config.toml
router_score = "sigmoid"
routed_scale = 2.83
balance_loss = 0.00957
balance_bias = false
init_std_router = 0.0229
lr_router = 0.00191
head_dim = 32
norm = "rmsnorm"
positions = "rope"
init = "normal"
decay_shape = "cos"
final_lr_fraction = 0.0
batch_tokens = 131072
doc_mask = true
steps = 5385
Below are experts of layer 4 (counted from 0) of a mixture-of-experts language model. Rows are named router (the router's row for the expert), gate (a neuron's input weights, with its number), up (a neuron's input weights, with its number) and show model dimensions 240-319. Each number is 500 + 40 x the weight over its row's rms, rounded and kept within 0 to 999. Numbers have three digits each.
After each expert's rows: "gets" lists some tokens that make up at least twice as much of what it gets as of all text. This comes from a sample of Wikipedia text that the model never trained on. Tokens count by the router's weight.

# expert 52
router:565532514530486521482459462496514534534555511502423436544472520487508543506500577521471523578443562505450523503571473439565519455530477458479475531537430582538503484480502461564608519542540522453462525587500556502492540455467486525477488562
gate0:441496565492566544429438507482467524518548507504503485533458519588449495426532408427515503479467576541487565478523455433573538517478485505440461525489471476534482468552508433554482500500507496420456536483518497487483462435521473504528458530
up0:485514486519487478465510523520448500580496466469462522532488493397426482477498468429579486539421463518454447524589510536538556428457543534511487541515450470504494545482494466499478575492518559494465512494441474550543562448481537440502474559
gate1:463472518490477462483427552491564559518509528493528446479460521483512525481533450425496518514510494382551513532490529540456493490515506517511438565470536479488442482446616559549490489521470561448477502483451431452453515547444486410544547468
up1:516447425422549587513494493455477488537527483499473449489499455490522518552495560527480489593451472516586549470502519538439507483462431483403462530555466505473519476486518532452525520492483543522500519495484527501474460512540527513464467439
gate2:479509420492518524473540511573535457483610458424534494501488484457547475529576559491468506504535472518434503507488541537546474523513481554467488510443559511439493505504526582475487508464533494592513516498531494544519525508441498443547545563
up2:421402472489449448504470454580470506508530495438518518516406480443493451573489497520486513470542517523528496565544467585549531475466479515451430535567490506522480521507532537469455420499458468523496447538486519477488500550468491491478532511
gate3:442532549461531508501390508496490537559477523593478538511524485507474543494515498502504491485479582490478564458501427447504544516532496440437496559495465493527481521447529492524511461566436492457475514524540465525466513471536599469514546535
up3:484550511488473516467572527481547530499497467546573475431451471460523418486527587503550460417510495517508547482486457452535437481523509476465505493497487494469554508576458458508540491459518493488551463502520534484501447494522475515513525529
gets: " the", " that", ",", " The", " which", "The"

# expert 82
router:566560409497539549489537492482477502499497383505529452572435551429569577504471569560447548550550469471480478514596524528480531549527463485453472523550480541465470477451534479578558542556544423531494522529435515494563497515557516484530456503
gate0:507478508499465519494461484539450527498479496531504534527586501553527476448515493585470450529540516519448563582488498599486484556553473536487444490547483497514613449488468523522498514538529549493530491527506501528509511508489467484528457516
up0:447488549470523518440604451492531503548555443497420509512509558425496475462496531427561526550504614478470437511506453510421491517460507467508515535513536486552491564478549500494491519510504477506565536464491523427538498446471518510435457463
gate1:537507551471567506498507490520470507479458438542537521454487570455489491504519448519473490457540514507432499507440583471477524425497519470481530466520482466490501496469617456477582505517513472572456495520493512605516472513549602453483510552
up1:514414543408511482539564486526436479537607511506575477545464530458485483464490518477465521466485512503471496507560486546440505482497455469497521454463508525535476429510427517553368482503576525477543596489566551506486509495476527536468474470
gate2:460445492434515529519547570492495516506488513436527538412472557491528479450486515502438531497554440485519466477479504467453504503518536535481541572482503512608569432410535480491561499488489464528504667495502463543532473511499550474508454505
up2:472602467450553528524529537481422503524435523513480495525524489518463520456470521563508519459595528451486482490522488506483499510570438604396514520523468474505462446540500476469459526448560461416518502510424487573542530550524525496522507499
gate3:440564477516448521504472529554565464518491449479508471486405486546597495558540516516562464521532420500513487477578458494545491507572471522533526514527496545549572506467491483479499489475501461472546466504427511512440518426557489487545474550
up3:547454481541437491563390477555533483580538500479469508541493502476518470469517494562517549529543514424496493490448583454533523557477472549433601482568474545501434411520404469489494469500538528478447455521439483516467534515467561574540457502
gets: " a", " his", " her", " was", " is", " an"

# expert 97
router:569538501508541542502536480478507492482512439547482497475528568468515526492588493521477548511563541524441486550494511484524601509559476513434448504532513539451504450467496475568494456489466442525439505485509603447489474570563480481437466431
gate2:543511482476470522503490502523459506473488469526524527544491544544492581466537515449516528532489460549511466472523524502517487464476519477450501486409510488586533561513506461556480499564513475550515460493532488428559555480489493448497470486
up2:475489483492532513552530544472461546488545466443559526418574524533511550488475473521476510440521555487514479528467571515439424567559504469497525502468557588534523442500488524478508462496541493511486570480515535460542581446481590471450482410
gate3:543466448478492521530523504467483544517527508496550535515476471509493506531490520502545432425572517500527490506537520497536502537550483519517460451478465475561523536401557441491510432511485464527534485427468472507466555484541464498503427528
up3:496532495538491634527556451554420498477497557455503480469530506532531526529441519541489514550450443525484411476480523459491418537501500532525492448483524500455518545533529505423515469593485502483462448418493495570571527498493492489491476512
gate4:470517468547573547418482492462453530485535506464555438486467517556573536547491553493481498545486572580480520482507512452464477485585484451487470525473566485515520494449454489553508485441528439566477512454551530496446474427452450455458578466
up4:457523579474464442515485513466470486462525514482494469511467486556472533535479462457530504510589523515492450468482473536520455540506512398512665466471451552480488512451507543432507555534508548513516491538490469520419546446494428547503499523
gate5:509525472517469479609485489490542478504459498483513524591550474459492490554558591515480545512462467499526529507483448511464409535528499510498482521480483434436494407528452531469470499500463480491503503530492478497451555521452497485467542464
up5:485544527517552483500443472466472501513557554541484525499568415510482481567512456537527442449472451563513463508483534519456463466544523473492574567480531603542552473543535495532508568538540499460492446524519489531489490531584483551398583513
gets: " |", "|", "-", "  ", " \"", " -"

# expert 10
router:509545444503454483437482433470517440471585439492498412497475446464502440555511507534501491492519468511462504544493478485488528566537541533441531553581517471512477525588549464486580459525506417525462474562492518443546512520489506474540481474
gate3:467485432565521563527460423514466484557477511456442528478529466502523427485426537477502481481471479456441504454550476504454478462498485518485499582527445437504476497518560526483555468505566479509510528550448535473468555504447506479487485471
up3:475512540468493483489508503461531435437511544474468490368508540524500531483549454456519492543534559485467395533530457484519539497540477559528455514459395472493562478417509528435483450441451519492476506531486524358524576493533427492525498455
gate4:543504528442480456507507476556576575508552423502451547546553463443528480479455458540478595447530523536534546523531515467513512503496482495487479459416446576462457495527439478418547474495492447481475496494528471464588514499486564554437458441
up4:437521511524525531500510499589544518505537526578490526452471470431541511534439544528513487417547518490483538490445507460565463581528492536541497490459467503417592503489524500400541530588503504516514506476453458477452515533426547491438481522
gate5:506570432554529488520444505462469468469541467553544453501433497470492414517458478473493460516436439460533574511535535501485498509486509484451454548454469478545518478453470524459458365462503470545554472461530513474569526527492490461551498561
up5:545475523399482490517534584504467555499552501556524564517557490474541461544474487503514485458507536429521556447532465470478525465519509477491511526537436531531506448508414438526563548513498534484463505482450482492453475526472520501529494523
gate6:511492489457469502483474481495485496477539484489497528435477467571448516524547515469422537436360562484514474485472425478476539514467599436509540458490528459497510496537442468559536477529525522496527499500520520535471461487492509532524524509
up6:519549432442441491453546528533458563505523459482517469452459496526548463564496502509513524475452484503533449480533501512507491526473499583489520502514484486440482487505462512461478539535534460498542435492437525455566560547486500468499494481
gets: "s", "on", "ion", "a", "y", "us"

# expert 11
router:506462501544478521464519498460498474539517501514491498536569540567560542490527569463449492508475448504471424523511492513494584452538465512526533498528460604492566482553519490486476499495511541451516523483464547455566488456548471488496546519
gate3:462487412511526531496528475491459389557453430502496451541554466479515482475510504425514489508455401468445505575513520547482476420542492518457524508428439595518533458517508485505544491518494443542512537456550485547535535515559514512469438529
up3:474561563525532458489524453490504553535465492474515429504522555447499566516498455572477492427532415491558515555543518522472522544465518526469460561478430483524460565440452435511480473516476525526509470496535545447512431528471531500535537524
gate4:501535515464570474488523510429440500506503461501549515477535540480473493430548555385481492547468557497549554450522542512469480512496540465482520495404507488508548513471515497467514502398499508434468419474500531416544518501498554498527555525
up4:461535510563469498477560557497482520555394495542542510427534518506574457469568540458499423490463461514447428488508452533542428494493506477487518493439449477473535545488542527475560522507477469507503508501567511549470517476560535529483581552
gate5:579571504526505431465510550586493484486539592500485443478584474484453606549543498555549480489502459439498541509453477457455532482531538558473500497474521441429491492471548501480487524529496568523516516518518473556543494508468487422449495550
up5:533475486498550515529563486508442476453398501553512470461528519544565515394429459558530476588538509457413456574504486441498465585578486559463535495491503552507517528545458465472496523453545485490510519462424516481549475513483532517577471521
gate6:555524523511507584479511598502545503484496567469534510450537512405508537460537596526466504535489535527518488514519603520537521474544504476439455485476497545465490500478544510596521511478409492445565498515452448471492540491547547500458482549
up6:442510513522482494504514505468432440430429552476538466491510572534545520453590543541484507539445443505508467638483488499498493458538492475511505427474508521494497527510462420520478498502497480551487469539521519471520511526458497481475474520
gets: "-", "–", " \"", "  ", "\n", " up"

# expert 18
router:504587477510563483548453464475511532534492560515513430567492552500528524492590518500458422515520526427483471521498495486554480518490495503532453497503497477419464450500477491474554580446524506469437481527455500478570553547530504436493412472
gate3:532569488466531555500475431440465469512539518474443529541495494549544527532488432464507535418511510462578416407457500505505506525534486419497527508489470448550497545513529484452553551528485441483450472515457484448547484533483595629489508476
up3:478488522435471448449498479519509409453465481464526478516489547465467525453510560543482521438526481500577484569575448485472507528438533508477441529501462525482465489562528460527543522529560452494503486470499555490436483512514538527495513533
gate4:519538488547466551468484508573464490489527541458467484487525495512457536518525530475513497502458539507488534567545479451481448569518448430546509471598454527410583474524480513500506535563489551460499554473496450581519505479416523498523442516
up4:437482521506477535518506553529494572472490444476519539503556520549475504517504515539438543466474485484534463455561518424560476557486493524485475535533395470471465478500489525597539558559464491507441502540517503559480522548559550477518544531
gate5:493517555435484549513519497487467525564543480552566555537537480443524518479528491508489508484491472548527522502525484468492474473454561540538562570522576527438505489494464504518514499525501467477489512437502418488504432554486512452562381554
up5:493426472541509511486528473531536599531500463520515464520399416432530461467562508489523506486470482544527482502441467487400480466480522450519529516470455483502501543477486520557490467507545533511536469567457441496508489457446445520457497514
gate6:465517494481500517524479492535529473433460480570528504518469565536478444441471560510469457482496524428516471529413498473487565476509457502506543550528493544469491548536472427512496472431511477527487579560516553458543536517467533529523468470
up6:495526475433451420459486550534530550516518489544519537462522519602476491444483570535459469526564466478481492503451499458471536450477511514529440489476450548497516477524512511562516562562422529484457492588569512399512505480531472511500480505
gets: "s", "ing", "ed", "e", "es", "d"

# expert 53
router:454503460566480496574436442517512450548505489459482452447512470512566514518575529552483497510581469538480440523532429458517552532534534516481504543527533480518500563545530482481533502489451451477484477525404503434534492506476467484480499475
gate3:501488518556497539539577444586534531555472473426518524547495524464489523519505609451483413469421444541503499527499455528538472541559518494554507538455455527502521596565455492465426526534479460484504462499442542456553467511482448496438435473
up3:513448466511514484550527405452527495530437521423516535484460427554573445489471525449573451473419510501465528504512514461474496433480400451486491492509495538508506526491568459512447421465481425421509537534535459509432494555470550605526473483
gate4:506517527509528506508486601539558549530550488547530500455437463452464488496514486457512536507489513517467509480492509535495482547536541486491525470485521481511544500487500519463462580493508583443533383503473520529489528494491490508447582521
up4:478513543510482515441452487441514514564551565433538436546565543435458438507559457482480559537509469550545453483532520545498539448550454478489477456529509483484490572539496501520552515511527523474535486495527519536490558504503496466439518461
gate5:458482498470475552527450628516521537554524527534496528535530528513525516475532474486551504546534479551485558469582509536543544444499611438449498417477492545493489525521514511537482561521451478483487505410513514508524523565510505465501523466
up5:541539496459489483528523532518495530433465520512485467561481418495477569409561484528547517494520412497554454510493577549478558529530476529515527506543443534510479517484512492491517442519527573451486471509497508506477548484435427553518542481
gate6:473448451539480482491583502439557488508523430446507478489475396493406484581529563501500497504478444448499572499550511508464468509562447457522497500507527491438467413573509542497571578494484514509493493539516483457487462593529451495533490446
up6:505518491532472526477491526502527557516491454502574484473556424447550533444462554497399481445621541561498490457527512477532469513511500524501503506584586487488542567514454515488501509494503414515518419504578525542479511494438544457481482540
gets: "a", "i", "s", "y", "o", "r"

# expert 83
router:544529553542545514463528402478465545562477481532533528518441553560620555541582539459434567471439570460467501506484488494482537483529466422529532446544552511517533481564484563541516478501507505478484538505516534427541474503484447437536427478
gate0:494480530531498537504454558415541520468570463493514474438587513525548527448505564470485525568533550481515511494500510460453537485498539463560501506565527524457473544419441480545479468524486524467500437515535496441488578435541441478480484531
up0:476544519479457461526466431495568482477494528492479472529482434508524530559452502564482463459507485534511539514537484496569436538558493508436491503514545528475467494499458535561459443432540470455502479550483534512476437427548527523457495439
gate1:593504428552519508465521393475512495447501505487501503584450485476627502486494511484593484443430500472496496477500439494455502482510509566520503520464474551508536481432515507500546499516501524478516516509551401507515505524521499479441499472
up1:574443470509582530465501561439548491430482465510532502489407483441506463459475484465491468495528448460437439480486446496494528427526529558517493518488449527448470477441516495525481580538536523570529489474562477498513549497531497384478469494
gate2:489516481494503416544550461592476429527484460532548462475488472471441510483541479496473568525485477479466557455509466541521474420594460465423502505520487472537543524468466535529534510493466474427554508470483505484551462480503484536492529522
up2:477518475545494440499492569449547504579588495417516469512503432582479498501500433468513558500543495493530482484502506505509567531556459502538530562520538480543539438489456539439513452556480460448529425484471481519510544492471502463582511523
gate3:542450505429508473447470557541454534500437489535508462532472560508509505531470460485525546533458454522480513465497463450424437470482512489472503506442525573498523556448523495487517523463496500496505486527502366478529517406555443435624544508
up3:508542544495460491545537458534462500507505454417536472511548462417398484506480461527530360562576517508479462509537541520466508534527514516490520530567547448562508487526495541488513535530427480528488447492469495496483537550525469553475516526
gets: " (", "–", "=", " \"", "\n", "{"

# expert 22
router:546486403500544473450539483526509540525509539501491483578512593532537457460539543503452519490526573464481481566531481483558511587491508487505371487483513528450505447487511521494529552480537438472535486474527533551492554531527421492507443483
gate3:507515522476514495478503437518473535542469511610492577536498483483494512530503576494489523487494544466525488526460459563523511476535479548480496519454517525543480455497530518521466513459579516499548468534489471483446506478532456470493487508
up3:482455534491518525496504487486488390512498512424510488527537539499492534527437536507530470488473457442496450566513466499436468539495562412453468429574530474517486441501542586537503407525536506480519452433490525518540558518549447485545538517
gate4:468485501545526508479498498577573442486483530411529503500451522398493500536489555513572462420641430516504522427520492451500533425461468469532536527460528437527495520461566478482463536472486501518505429552478486484489546539452505534544477482
up4:514502461449530440527464475514538535484504582440488527511466523477497475543568504497517510568481511462483453477501529519449528494422506529495473511436541550517461498508494464496541511516487583448512518505558499543494447552485472489491545454
gate5:495442523533486496482458461548505457498521535504472441538566531491480478479519561471449574474543519466520464578421436441514467495585468426521446491476464553519539504475490427472558555552539508491534440525473472593471500497533478529465485481
up5:448511510509547467570506487615496473530523549594470486513486479518487454527604530475448481520524511442477486536407456491453548566455486559453505565413518435479517504525453493576544502479540521520464456432462473417537550517506480509481477477
gate6:414518482476557479521601491498502543479487543482474455476502584566479507466513546519527450476529500498488465557602395576580461520455500472510455528533579536449550460449463497476541493474493478446509495448469434529529472450545575455493520527
up6:502516453503582566440445400466484406511514530494501538467456507551474497417482504493555420488517530488536541507503585484542496513474512499492484543515470447494522496491465477493537556535545436488530544480508567478525528516515512610496487534
gets: "  ", " 0", " 2", " 1", "e", "d"

# expert 123
router:576488546549500536537575503489486509489484484511523471515480490552564464548500573480476585497477516485503561502571488541519542571547462494491543517572503557459498503534519545550534459543468395506561548517506536487507439514502451465452486533
gate0:572494492494543497535494513583498401569492539527520407537435560535529486533484428566498467516462469500553565470591502508495546543500437478446454576503471505468457504485489535557446497480570487526474446487505475503462471475510503444520464568
up0:477491560549492531516409436512468469507573532498449455423472487509474440475479544515545510498501497510440470457460510515479494560440540505501513423480470516439463527433540471461554539475480539553471519566510492477542489533428498501529501545
gate1:459467535545543465552499534516522499469448489507499444588515470494497555604478482409495469494511511509452553612507484490489469474557521475445456458425501537433418469454484527487530472501560524509485494515517427550523473532458458476439503489
up1:447542463445546444516512497475492445572482495540508426504508543420481545450511464492432554502519457474536513487541527532515522498525542521579513566433478491546478476503515485481444511489498474437478507519567557345500494499404507475415547511
gate2:510458461478483527561450507517453519512524528536532526511509544498473530477459452489508512506461489506437560560482460499466439496456547502517520610523428542532547553423496515526475504493415494461478451487506472491415441435467450553464486511
up2:518479435495498496481518490467527518477462461518513468512469508525537511548488562581440533494491560519512527589464464508539478496488449471502577485529440481486585503544494513531458521487465494485486462463458492501488446475505506369487589429
gate3:571480518485546432502542511478528441433534488500488513561488504476536557520460541459512487495467449562502557466446531521542483511471505497483512502530444517418518481488488466428590542531501510550561582488456458579480427525514520436494488481
up3:484525441497403471416516472504459484562490526513481474548538545448415466446519430451494442421493573492532470499494515499475490506527428502508449445461492533491488529464515422593480519553446481523533501530521461477503564481427517375545547455
gets: " (", " |", "\n", "gu", "eg", "vi"

# expert 99
router:511527457494509523476526540479476498642515454420521539511550518511502478493454518510441545467567520462485494530576499495493553462535540498517467532483456482464515481503538474525535441538480531563580491542468540495557512554544463533476460504
gate0:411479493520506491428512506511481570434446528455593533538508570543488510486418451526562508486529521515467511490518496458481469495517579452456431470495520492557524456420482491495472501431491492476457506461483483506549499510551512397422445435
up0:448491524553476544467455475480590455523428549525492542441526561423567459486469454469498469535453510510449552501503529447502521529503521476466486485586550496416444575504523500470403549457523527512529540535508530489416520441479555434449486500
gate1:509494569524607510520522530482482477478489527510561550549562494518540486477476484531504572505453528494550469513481430375555495516524465414489413505567533515489585477538500432531466539433463462521457481472494576453450493497523454444549537558
up1:454484517541527503458573466494493519491477551475609490510487469479564475424530469509480474562483548470482505496503496514506568515444539422513478464497451527522513531543517486502522532472466482480546525562514562532480544489485488520557488468
gate2:497503520527405538504513554473447505546534578441549588437484519614477520476495456504478521526573437490515472551497496536486482479501504426493507574498488489481526513398492489441515509522399509468496467455496478479526484463451514494504489460
up2:534581519460466469495463435596513516481545511558419472431579437481529426427565414517517468466493503516514562520505519489482537461534536518487539523539526546551475541593451521520495526429479449460475534568471510483569489531504452503503468499
gate3:527486481514549512501575463484508478421562457538424577436456458508522481512526522579512485519505498416483453486506428507484479519508491457515491459436470503493489483502526508437485455543498502542459452449459456521495546527444532540525475458
up3:512490562439509467432586443529633541545445437540465465508448449525518477486419445510521447564555487478489501559558497543429529492506509514521474428515476511468467480473504505500495507406493456495557486502442474552436500524508527483447576463
gets: "|", " |", "-", ":", " •", ";"

# expert 62
router:469508489534512559529513523551477480550530527556547524490491550543606530509539463505505499531552453399431507481489547476503494512550477434455511479468553545518515544577514482513533503478596471532474532519519535512531540524508510476528463511
gate3:467548538486517598563456490506451442466463479483415516520468456547502519546530497490431536637423503467512505503498545510498572544518476486534518517477490538550539501459529468456497521557572482571552467438498449460472484520570522566478530488
up3:470455584499538428489449498492457497510509568516466531583527518478515523506506493553441503501488534470464531516538523463444621476444502517544510514522428494552479492495478592526464476483460523425527474530579564535472462534580520511495518443
gate4:566513511495543537535450460597474467476413570437516432507514573455500473517570500502373468452490503505525457477523485507536480567420479544496454554486509517534383476471569517452423470431476552516539460520497478511539487490499531526508523480
up4:462422486475444505512515479463505509518558461552483511475492495521482508492511440573515468489547463456492508446493523440452564502466482400505498549535532568528492496514469511552476549493531577560489573429477459512500490575440471572512526525
gate5:530528553504506490511521490454501504440532487530531465437487522496488400416522417467487489486467455570479523508555512448496451577587470498519511460458534444538447509524532488489493461497495544525481537598453469556526506499507503504446577513
up5:541524537578515430519494463449538480489537452479546471511519412516457502532497557509563482471443583491497523542509520486487462528530495477511508425513488507459554479554533585481469484505437485510501472511550468535495444473527524447450488488
gate6:523544523515479442439472522480496407427528520531493465452515489534431522488500511559443558465463456466576475499542520501506530475475434564514532492469533565491525472500524488515470533508470485466548529413492468439547553487567546598516551504
up6:547513494411528475456569518498507455500516487536429449533448505433554476420492525525502490536469432511466410469490598445544487561513456500474522516478519515547519520530486489559476475479451517485580480483588377564517515510502500485521504473
gets: "d", "n", "ed", "r", "ing", " not"

# expert 5
router:536570488527487493465474506531489521567470440392449452559549490507522505505543547482457546501512441521450542572523493461524512601519555465516516454585492526485544491425448482482530421482523415494489541509449545407488489508512422508506538505
gate1:541513398439533536535402549539434498529491534526497520556507446457469476498512508448502492451464468494525502543512473419528472509456447576446510494425505473527533421570537482499470543459472515580536463446557479500487463463494524484460467532
up1:510514498536532455527473493525468499492576488500469476481581513451542494525465502470544518487454534519479463525557518479464434536490486502510458548468560461500480534524542488447522564566459549515543534437540490468481533532532472528496548515
gate2:512494517457517513568487504545491471492401493498472465547466480571532460576501569523517554520475559519520452556527472478481503551547488509535516430549522525488529532499599452557482503525504469545483440505437449527487506553487503502471535462
up2:503474566491407524506509437549528550491497508554569494463525520560530489530553563486553527502564459449459514546475553445505439460554551500476536501555489488514555539497435506544493521426472547467499524500467492437496531513526432490538474537
gate3:504516498487418517562487497451496492460439492508531532464518528563433508559523482486457445504479470486461492464411500531497554481471487411424566454569476455507554523491444507501532512547491445484559474580514470449549471468493471501546523545
up3:474494486508417479594484499494529451491528540488518599547441486527501484540488536492472525481512567473467490526489517604503490480577441524527539488523503465581461441512532548486557474503458473464532521521462470481533525555506510601550450493
gate4:496510514548485536480490546430546478469391499444522514524534486477496535454471503441577461549498557457524476508486452464498530506486551486526540439543454562495536498390494505473517548528471478513511520460535436455554477463480533507569484554
up4:516516494546473489537539474436487469448513437509500574490507507523519535433458468547504467550558468527530492460478501520518537563506507440501554539567495496488499535529541568486524406498479544469436484525550496443509505549518539498553496470
gets: " was", " as", " is", " be", " also", " were"

# expert 111
router:500491539518472525476512442417491496528560497532479464535500498501546520527493576494423537453460516557481507512515531515527536462521511477443456509481501554522503493449511455495515422522546558484475484506518502491520529432597438456460522574
gate2:478493503520469560516508524512499492481501487470455468545557499547496572562500507504446484461480470484524516503442556484525533473416562563445474537536533522548452434526502528484529469537491528535525467495511508531452452414457528481513452549
up2:484559498510513508469472470436467454483534543455481523518471542488503573421554498534502531467569547636474492473525538449495456522479443442462464441460595452488467499486500567555485507483477514488512498404564557494493559508446491482432509519
gate3:481522465485514487463511476528467485464513499544516526442470532496563478504433506503535544613497514540384501501447551498516509539515498510466439547501503498533464484536483458522531444582443467488527491448499461523571579520586551473476510510
up3:493504522444479501397496438562499479520420512508466506482565510494533546516442512478495514578522440506420538528437535476472472574483515530485484495446614537495565494528502544495543492513482450478522552442518494427529482515521564477452510522
gate4:471538464505440547513511512482491507507524487529470479461470532461515563443462479580515490464467521531537488515551528484468510509510459455454508524488501481519536494555462502527508527511500534501535414466502557526522475510490501436544483552
up4:537436489505494526578493447484407475466501536456470578467521539543448503477538524537517531426523536470450480543427481440467421521434470484491559511547469465520507559520514453459429532556527518520472437457519492495546433484531443483523471512
gate5:459555459558486466455516530474528471519519575512556513539491466443536502502578523477541529496517529489534538505456454569487493539487483535464453537528418507542559578527541476547523501532565520512541448506548490532502532490418514521515487497
up5:490475454515519530492506491529466505512536550498533425540454491509515508475543416523485571553539453524470635550478477539537509506427484487515487490524544547550539483433574546510577503521510557455521513466507411540457559542498518505473454565
gets: ".", "-", "–", "/", "^", "'"

# expert 122
router:494504404500507538473493458437525434490502534513547503504497474500587456517539526554460500471507477478491518507465447481531485554506535503433475439547528474427493484512495469502515505493447424518493460592534540474478547489486462538488448506
gate0:535489484528511503466491449473477528514484486522486496559540465505489441502429530563503585482551527460481490529515433537493515375456537521474462432478541501476516456515489501520493537511504486528500492496536578485530476481498482484507455566
up0:499534569527474469450537509526492512521482567492437463457461481462470525555456406488487492554469499439455511571443499445538498502513592472581464520485483497441520418563595481467533515475498503456473512553519515476505546502461529546445439466
gate1:520498497492553462528431487483521497524580505570475472477568507494515566499504514615445511488506515538488501482479477448474575434450512472473512493536505483464503556449489470459525537535562510499505489517517533461466596495553477480507498557
up1:522552439575557433504518482391439490570599525469524537553539463499483511501481497508512593548514505601451522552549447478512481546567482455547550506544495512525513508445526562446477500472584542488477489517504454566481520449515533437475527513
gate2:493469453448579512546507477466454469499509515440506543532534514553557459493522500441437492520538535533492485479492525517532480510484419532518507444526438524502522540534575479528513445514539490493451502487469473465483480507523431517569501527
up2:504498523515516451484497513534489497534445503530503471551503440519405447459568546523386529460547498526520518505597524508460428534501561502509525510582509498508464463495504535477508487481515492581496490517500502571463500508507483472462510492
gate3:540506438505520463537553472559491506480446481585466477455481451454488440518506469524431593485446470515464494559489518478428475509485511537496476483503539509505562486509503404499497495474482535406494490419532527431511436607492523471465491531
up3:515525493507494487466566486535509497489423488544525389466498462577398432411483518447479492490408554497500521497535475453477470480527515472437465608427437521529531491506544458482536525486448532457530453431466536439454504518512398483515464541
gets: "=", "\n\n", ".", "|", "-", " ="

# expert 80
router:552488493547482545505517414439570531466544524450538484518433529509535484456452560435487501463463524510438492511540467473534517483521510506432475496476523605432413500477503487552523498518593555458477498475563508518514537460541454439463562515
gate2:541490491505443522414433459499465469464483528500566474490477469481532570502536542478455490474516452504579425456538461579469462551583501540479438517509517537566577543493493494546475407502507468536416477508487530558549477532464494522458558519
up2:488484535511546506507476491517533502549558456536444421475547413531534506499461482470525501483490573541500498437527520466484478480535533466475535419438530504527541429534492438527537478475496435547537503447471461476481490561517498539558491559
gate3:468505470461490525522507477482481511505523536494498499446516482508532479473560449477477506512533451491446574433457436481373481489435457492559534502442560500562473456554504492522483483546563531546499556500514522566528472531533479481496552548
up3:562529524532508465396548516478564454464563434449515525507490549499389427432496474460530421557571443505542512536468458434554556491494489502522537514432497467520453522431473495480502494532522499463496486497502493594501515487495594465511538546
gate4:429538491534481483519555504483529425534515532573470438491562501478476483493439486538503501492540509454434491441511491448480493468517547377534565487497434497580545499513477526525570504537432537458468461534534440499554496435476513489474516514
up4:466496451540538523474511484517425521488465563458491491454513475512496546421511518559508544481509448535528523577549532447531540520465509558471559467488538506442492507427547454482478539408561510556493493492504504481427458514544499492468454474
gate5:455445432474560500479518462530483514453425487467609472509512560512456487448484497537498550527558492531532472553510513507548562431582585544489468464532570459493539506479584450492482435453494535579471468513535457575526484505520488642532504557
up5:537514475410530542520520507482436438510488440431501460469515522525480463470515540532443503482567467490536523528511421542511527403540523544492484567517547452498526501465446481547458499423526528568501464456493455508511400523546509450500505550
gets: ".", ":", "=", "\"", " .", "!"

# expert 106
router:479489532525510578463451482541551391526583441501504450551472498504493534502522494524383531489535595441463462492521489560488533470573452473450446590503447595488470495459540472489534392489483540475482496494475597410555558464558466490530506482
gate0:518540501456494522480482533545395455513515497500505514495514535534527489541484499498470488465488562461507503532470565468443519541534548489503477498460552513477507523476527507560446565506510515535505508400462532493521475506490387507543506491
up0:529528420437479491441460532510562532489515455527466500542546511521482459439491502553578483394506514453479586510490495490540467473454427498461525469501550477459475552502468420578516519521482455471489503543512520599477504452495513481450554441
gate1:480485502500474506491526496537535503470594465574614579527502499511533551479493452425478526586530542540489500507503544426526421537494574539476450485499425468432555509412562530489417578485490513497509456521463466521512520482518502553541535459
up1:508540488522420441513534572452556477566531490537494521472526472514482526495529465452568521490516459528468470474507463517441529502525493470490500548457498532491540550497487523465515406556520538475517501453488498546564511568586550536493498510
gate2:506460525493498505530539481463494471542511544534517544419415541546496517530476535484537557490484470476513515559561573464574519533413529574508494488587475592520397504467522502482519507554504480443553551528458503561493481483545562522583423482
up2:518465503508547439548505525460503544527449521468552416471518479519458459564459460469552583465409490542470543543508488478594501561522455479578493472530525516469510501511509488475490554505457495524475466502405575524513466529519472573583467466
gate3:502483512446510498517468483511483521561537446510489478498537524443516477495457469464522452459485444557532525482452503532501455537570453500494521444505561527538481450468496494510515448365454494579449494460573456488537498499519500463539540509
up3:492420431547506555560625543493514495447502462567470395524535457389510465424501465556473424418488492537556558522449504475487517483519486478513515476490490515510434458477536428448495518577539515507571500491496520520577451445482552517506476480
gets: "-", " the", "|", " \"", " as", " called"